{"num_hidden_layers": 12, "hidden_size": 192, "n_experts": 128, "experts_per_token": 4, "normalize_top_k": false, "balance_loss": 0.012, "vocab_size": 8192, "optimizer": "muon_hyperball", "max_seq_len": 1024}
Below are experts of layer 7 (counted from 0) of a mixture-of-experts language model. Rows are named router (the router's row for the expert) and show model dimensions 0-191. Each number is 128 + 32 x the weight over its row's rms, rounded and kept within 0 to 255. Numbers have three digits each.
After each expert's rows: "comes before" lists some tokens at least twice as common just after its tokens as in all text; "comes after" lists some tokens at least twice as common just before its tokens as in all text. This comes from a sample of Wikipedia text that the model never trained on. Tokens count by the router's weight.

# expert 118
router:133114179118167147082131186115090083126165115126187164096152087128166088147128141182108079117125125156077183126152098139187141108082125176128139086122137186116130094124121105126174125165124091119123097152171064057143132122126168109153112142133106157177148167084145097075198115073114151169165095112141115150095123105098129144123106103176176093155103174169105120108099093119164168110164151072169140152076118095089175138117117143104085123126151182210104105191097145139152111173119133149098064105115115142130142183163071074098156155135112148054183129172117137128106156090107115106
comes before: "1", "2", "\n", "born", "S", "C"
comes after: "\n", " /", "\"", ")", " Albums", " career"

# expert 0
router:128175095130071146113123123083140144083137124176113079116109110129096123143120086181109146190161119162104140099202134132159100140153146098177109143184168163142171131159158189164150129167106155139091102161193083096178082129092161112126144103100099112146130175149129099062156129128119124195165084143137182131106108111104070097073102137121114159115102143127142147105139145162185108095137117204063199175124172143137139109205153103183132072103101129121115158173148092112108153099105114103165150071115151184161127179080110130111149139134100118085117115095079182156096148091146087128
comes before: " ", "---|---|---|---|", " Total", " Party", " Win", " No"
comes after: "\n", " on", "On", "In", " On", " In"

# expert 12
router:154103070110074123075142108129172099119123075098123118119135140145100160139091154156124145168169092147118104155151078153133078107144082099110173084131132142144134144127074158076151128146123084122141098179149117100123115152070156112107091055091106110156156141134091069113141167166119142173161159112126132079141093124142170170200150123199094149184149192129143176089077128158116146125105138110169121143121143113145123127080130189021099116159145166139147145149162168141122095098183027108113097175120152162049120146177143130149145162123128109067123094113138146109108128135151066105
comes before: " and", " the", " which", " he", " but", " including"
comes after: "s", "4", "5", "6", "7", " However"

# expert 80
router:142097104112086106063149133071161118160160191161215129113140140139129203133074146163088101171142125127131086123198060129133172096135074095099122162096142168090138119109119124142150141124134076152088107133195090102100126170105163108126167135134134072155109122139152095102133138117137090151074124083181147154114100141123131078115094137180117152161071113079150176158137130108127160128176124145168120130122176074132106104053085139037098088145106151166122153120194181123124150153121143119145117117111093126144146129122051146109184111074080124099192137117118155148086152117128092095
comes before: " ", "\n", " Candidate", " Votes", " Title", " Team"
comes after: " ", ")", "%", " Party", " Candidate", " Votes"

# expert 9
router:131116109128128122109110142063147156117162107119155192131101116126132116105150125121145072138163160180123145103134131082141097125162201130082118144095135129187052138167138160143040102160172165121171173118151149091138125126133053112117081075114145181165162114122156166152164121113136161165111117157143105124136151131116123142109149083110146185107149130084157093183057133148093084102149126125080158071093088121130089109077189118111084062109157130135133165099215135053186088099176108141118069193166140115122114115131131153158143120146167188092114102177120105101092131156142119121
comes before: " |", "–", ",", ")", "°", "."
comes after: "0", "1", "9", "2", "8", "7"

# expert 100
router:099092137110160100103138109109115156197098059195134135157098095061132148122102162140110133130140140161071180125166071120180133098111189189155094140089103194116145157185144166133112166162106155170128107125170127139140101136154153102152078148123105143165154111118076134115098170201090173105111153111106133190116110130120108123163111129144157070139168112124140178103181097118150075152086129142096154155121130111114128146161119149060117131206123121094184122068111088080150120152121085137113059147139106173112056097180138072125111108118113142090156090089123108143160170102180102160
comes before: "1", "2", "3", "4", "5", "6"
comes after: " |", ":", ";", " Al", "year", "|"

# expert 68
router:144120093107051148121162127068142101132139116115164159161200154145181096189108109171137095187123115123123141105101133135109156148141188145112105087168162100104132134162112121140105148116108170077122151148146152135106161181207185120100139154143149106097151157172166171110169115221128086113125170178186156173135115067157118119162058116106142136069178110136141130081170128101192121075152089144097134116151143102132116136072129180130093107166111110143142131138175131151138117095167157120102084134179129124122154131126113132119118095110134145223108190133162132120167148143231127136
comes before: " to", " by", " in", " of", " as", " for"
comes after: " was", " in", " is", " were", " be", " been"

# expert 14
router:131197102146191148089108152151101134150167090126068116083141117117131047084113111099118126188124097142114066123103121196142143129109125177087120148164146134124131121138145134136142114141112125110143167151084092171099144191145170138134131074173076087111088149153120141182136062094135127098139102103197125160092114124100112096127134144130126131149107175166144103099100109197192075138105107117105177141107150096064160145121173091158174109142053142102121143197100161137179132073200104139123178160158122148074140123098143147162100060172117157148187091105178110156127144128143106154
comes before: " was", " is", " had", " has", " are", " were"
comes after: ".", ",", " that", " where", " when", " \""

# expert 31
router:089104158130070136161166087125185102114126146133139112187077174083198119178134146134162084149089166125152150152103092134085127161176098118183132115144204154152157170105069062121117142124098163099074163101115113142092120096125120103103096095135131130154114107065120127093141078140170137100115135196150095131124131055161136097171155134092082112116141116121114099119176130087110127101170101162149119088163128068170167100123064132088154157142103091118133083182172137131110178137197157133126154193122125135140119091164112143169077079110152149185125126075178122139199131130144115162
comes before: " the", " a", " to", "s", "ed", " that"
comes after: " to", " he", " also", " who", " and", " which"

# expert 96
router:110111108128046149117110126146193133130113120163134119160183146141109130144153117083121130136100129098100116175146131160084144112115122132159107142089087178158131086106155092080076117125155088194113102176083131106170146037134120110117128169145173126123119109124132144132165132131204180182135105141117110124174110168153186086202050147159118180169165126113093078110072117122206096108142149141112095109130143120150110155108104146123120149135095058157088142067108150150161145078103097139149071141138152108124131110164102096090139092140086098153159195166158088092096168205091096121
comes before: " ", " species", " new", " first", " family", " single"
comes after: " is", " as", " of", " in", " was", " with"

# expert 21
router:128088109170143112099120162121150127135150063066123139143120137125162106164119144141121163188100134157172082144079146167106195167127103169088076084130111166105138082074102139078148143141079103130133146143143123148125143138119166142122146126124100170138088137121150144172172070120151112175148104059168137084132121077147151123164122137117138185124143155135113080165057115099102067119115099124130138090131197088150151138061132108161153094083085112125101145140192123109138143177208087137100150177160138161045147085144133170117110078096098127125187132056199135121111152114137060143
comes before: " also", " been", " be", " a", " not", " was"
comes after: ",", " It", " it", " is", " which", " that"

# expert 63
router:148158105100161137092131125101143117100133067098145178112117126137108103174135112161181089093087157137142119130097114077157103105158171159107155158140152108163060071116125102147130082127183178171127100133184169096178157059107111153119148084159156171106107134148078139122159165087138112169093147140127102144124122148077135163095082018133082130089162188146089192156077183170122139101131110161114102142148135149168115120153157198110115063101099062191135194168141168154158105114135102081128161137130139093084115148092112127108110153098103133158127105153109111123185092154144099150
comes before: "0", "1", "2", "9", "5", "4"
comes after: "2", "0", " ", "–", "−", "―"

# expert 95
router:098142156167164139181101154108117075126156202126155084111091120126167133185141113106153143104153132076098135051099060105157112099078148141114115155140121143109162044088171160090098122127181123097130149158107127166150106158121118097125118167113164144148113075159150129133101108107136155131118116092101110123181144082132148084130169065120130106066148149163066168186161156104108126118079118122135063118189083133110127181135115092152069097093117172175121091132098117156110141043115174102202120100131122165116117153054113143160146158179142107090109180145169137148184150130117156142
comes before: "s", "9", "-", "t", "sum", "tin"
comes after: " ", " (", " the", " a", " and", " un"

# expert 85
router:175125163130049094164165094155078114178168160103112154138164157127101091160138150098139152108117205132158169132125156122128177152168075127117114093154081063166147058125147097179161110073183076141114133123118124102143124088139147093147096119154121114140130141086108079102142131127061115111122115085174115082105218081112138125130119160112129082173084157142188135192133060092156125166110103160136172113125108146163132181140125110166121114093114147087067054153100145167152123138150124170098100163123114158184113112120148089120102108137067121172111077120126110194137139145152146179
comes before: "ed", "ing", "s", "ion", "er", "ers"
comes after: " ", " re", " and", " a", " was", " red"

# expert 105
router:158124150171056171116107146088126165084183092167122160129117167125167127163145084180120123112135126154128134154071091108124171128122137086141132131116125165153128155155168114107136134077102131167125120179140145116182092146140136160179116132147099183121096125140180176113152152167120173188114113138110101102143067055097132191170121105094114167157117190135128147071119171100166126136136105158162069089150160132166098100053065131128173118170130126142121101187168102089112117144206113070090141085082089126122099069200098144125157137112092126111098149082087156121101168142095082152
comes before: " the", " ", " a", " his", " this", " December"
comes after: ".", "s", "ed", " end", " died", " released"

# expert 51
router:081107072087096187142113146068166083086185118133164172107109124138091124105110111109118093057168089146160102128174107132148124085099099169125094074158105122146124153190141145108123136152127170090097143172183072138108085126107181127102081113141158127143115150105115112161170081135185118109124145141159162106078103094133071072125072164139107088085131118155166129214123163076099170139163159101105117188161134118093137150110115104114115128125119159111139118080158199118147107134179126104129109163062100108074071133161108095074153146173159162101136173156134127118089091092177120089
comes before: "\n", " |", " ", " (", " –", " +"
comes after: "3", "5", "4", "0", ")", "6"

# expert 64
router:138132139084133127183086121082154179125112151179131056110053170186149151181166107116154132077130118135179155097139106094089107117112112164150051155105177091123141110142152102093163149144152173132105156160113146182100117097156166104164103101082137175140104135141121085124143142095137128127133167174128135119113150095130078044111157158159113175158161123130148083124109186123146159172138178151077093171165086182099194149113146102094127148188129088148172123130086096153122160162081096098179085132082142051158140168130161159101097104115108134143130097101130090186125146132076094106
comes before: "0", "9", " |", "-", "8", "5"
comes after: "-", "–", "1", "2", "0", "5"

# expert 119
router:064089127138149117174148140177095144113133115153124150143099158180188131119126255112121104144126129114145151149122078110160119107110127092134116104061103186087131129103107101133121109156140123157147134093133070102151111110122104143166122138172137144108143124109158101141164161113176097111155139103119087153167118150075167097143179067172126205088149149131084148121153116174152115068092141131178086144100122088116072153159139157061102159163174139163124179155106100130100080138137131098209080147160139167130077098133102091162096074133099167164132101114180168125205154130161139168
comes before: "1", "2", "s", "source", "st", "e"
comes after: " the", " a", " in", " of", " and", " his"

# expert 20
router:134103085091106084097135147104158098106157143173141142119106126142125103070108131125170118125139115195151141176128061107121106106170111120127135145090145153094113116133149161111153142138101113164102067158195079114096126134079193146130104133093192122184091116115149096113130165116142174157081062123126101070112122126111139190141130156120085130185133138167168152097098091149092092156204149129137085128171204123141035131074090131130146079093157122144145163104209127147120159180129082085142096138084145144146065123178056093088170159131104115111120152106120140106117167136111081088
comes before: " ", " the", " A", " \"", " Al", " K"
comes after: ")", "s", " such", "0", "3", "4"

# expert 125
router:148156077143088166147166088103150146063147142144144165125170128185112114183128118116107096161093066106115122101155114135132129117143155160090138095171080136085142164116076100226115137174164165163118138155148147121141105159184125098140135112128148104091105115085101150140152136080118122102170156152143101135174129051100140160168073119148122070135151147080192118142120098084144162131138133135152125093120115110112091160124185124105114079100139156133129069127218115168165119171100131187114074085166128121172147070106119201136148090119138120237087191115131154113119114155141127159
comes before: " of", " in", " for", ".", " on", " as"
comes after: " the", " a", " his", " was", " Best", " first"

# expert 83
router:131152145130124155111081120091167119168134137109096136085110093105103131162151146165073074158099187105138160113149109146160156132080154162132138107166121179101088114130151135159106119180098147129089151151179108091126165149099158148139112144145133181136150098112151129074086155114158138084097156172117149167155085141068155132122068098110112131111097175121110136088142075161219153129116124159166126116122136159133115095144100202133112099097123063130157126153135145147160093125188129048064164060132169189126104155109124163101137147111066195202136174123150200095165146172183161145
comes before: "0", "1", "2", "9", "3", "5"
comes after: " ", " on", "On", " On", "2", " October"

# expert 3
router:094141132109149155138101138128099194108178129194147150134104167156103146078163133082104099162128155105138175135123168083135127115122177125138170179064114199086071159111098165167173084139090168106153127148109111081163146125089144108115133138108118165182096133123091157133119128157100205139127132114125106137104103198136125145085095097113056085095159198176127121178112141132094157122140129093116118072125085139098090161159124175119114178112178092150191159106116147126103170208142100106141103129168153184155097156072151150105159158108113185104139112143113159068123172181088144091
comes before: "2", "0", "1", "9", " State", " States"
comes after: " the", " at", "The", " The", " New", "2"

# expert 56
router:069163101126159145155065160081118120077153148192131049075141090164129135089099105141107136114084106125147148142209146187173151133134095169136093118150122117157115094068161203117137149120138163077135093163123119119119108092105163080131129143117130156128085141105104071066083141090132164147205133181106152164141097093131107081142145179167121102177133082144160108160132205129112149123117110112171164174135130077131173169116071157121116132101120122092096125091159115143137164102133121117177057127064115159079126147112088161078180129157155143093155160133150179108110150135085130123
comes before: "s", "\n", "A", "L", "H", "E"
comes after: ",", ")", ";", "'", "\"", " Women"

# expert 10
router:142125104095127096074112119105088159125128080167148084140182100121073137126090120176093143134095096187078120182178079161187142101153124118147160162125114154110147101126127160111149163178063132145144074118193156054155117158108134122084128135073162166119108147111100143110109094123100147127144103123099173128091167100160131070171095159131112143147152117116153160090159150145115091149055095103105171172123206149123094190142128157074108098112164112119143098165093127181153110155069118112161104141084174145136105113185084084121109092080088126097117078068137107104162163068091103105
comes before: " ", " List", " •", " Siege", " Authority", " A"
comes after: "\n", " Al", " Born", " name", " Genus", " two"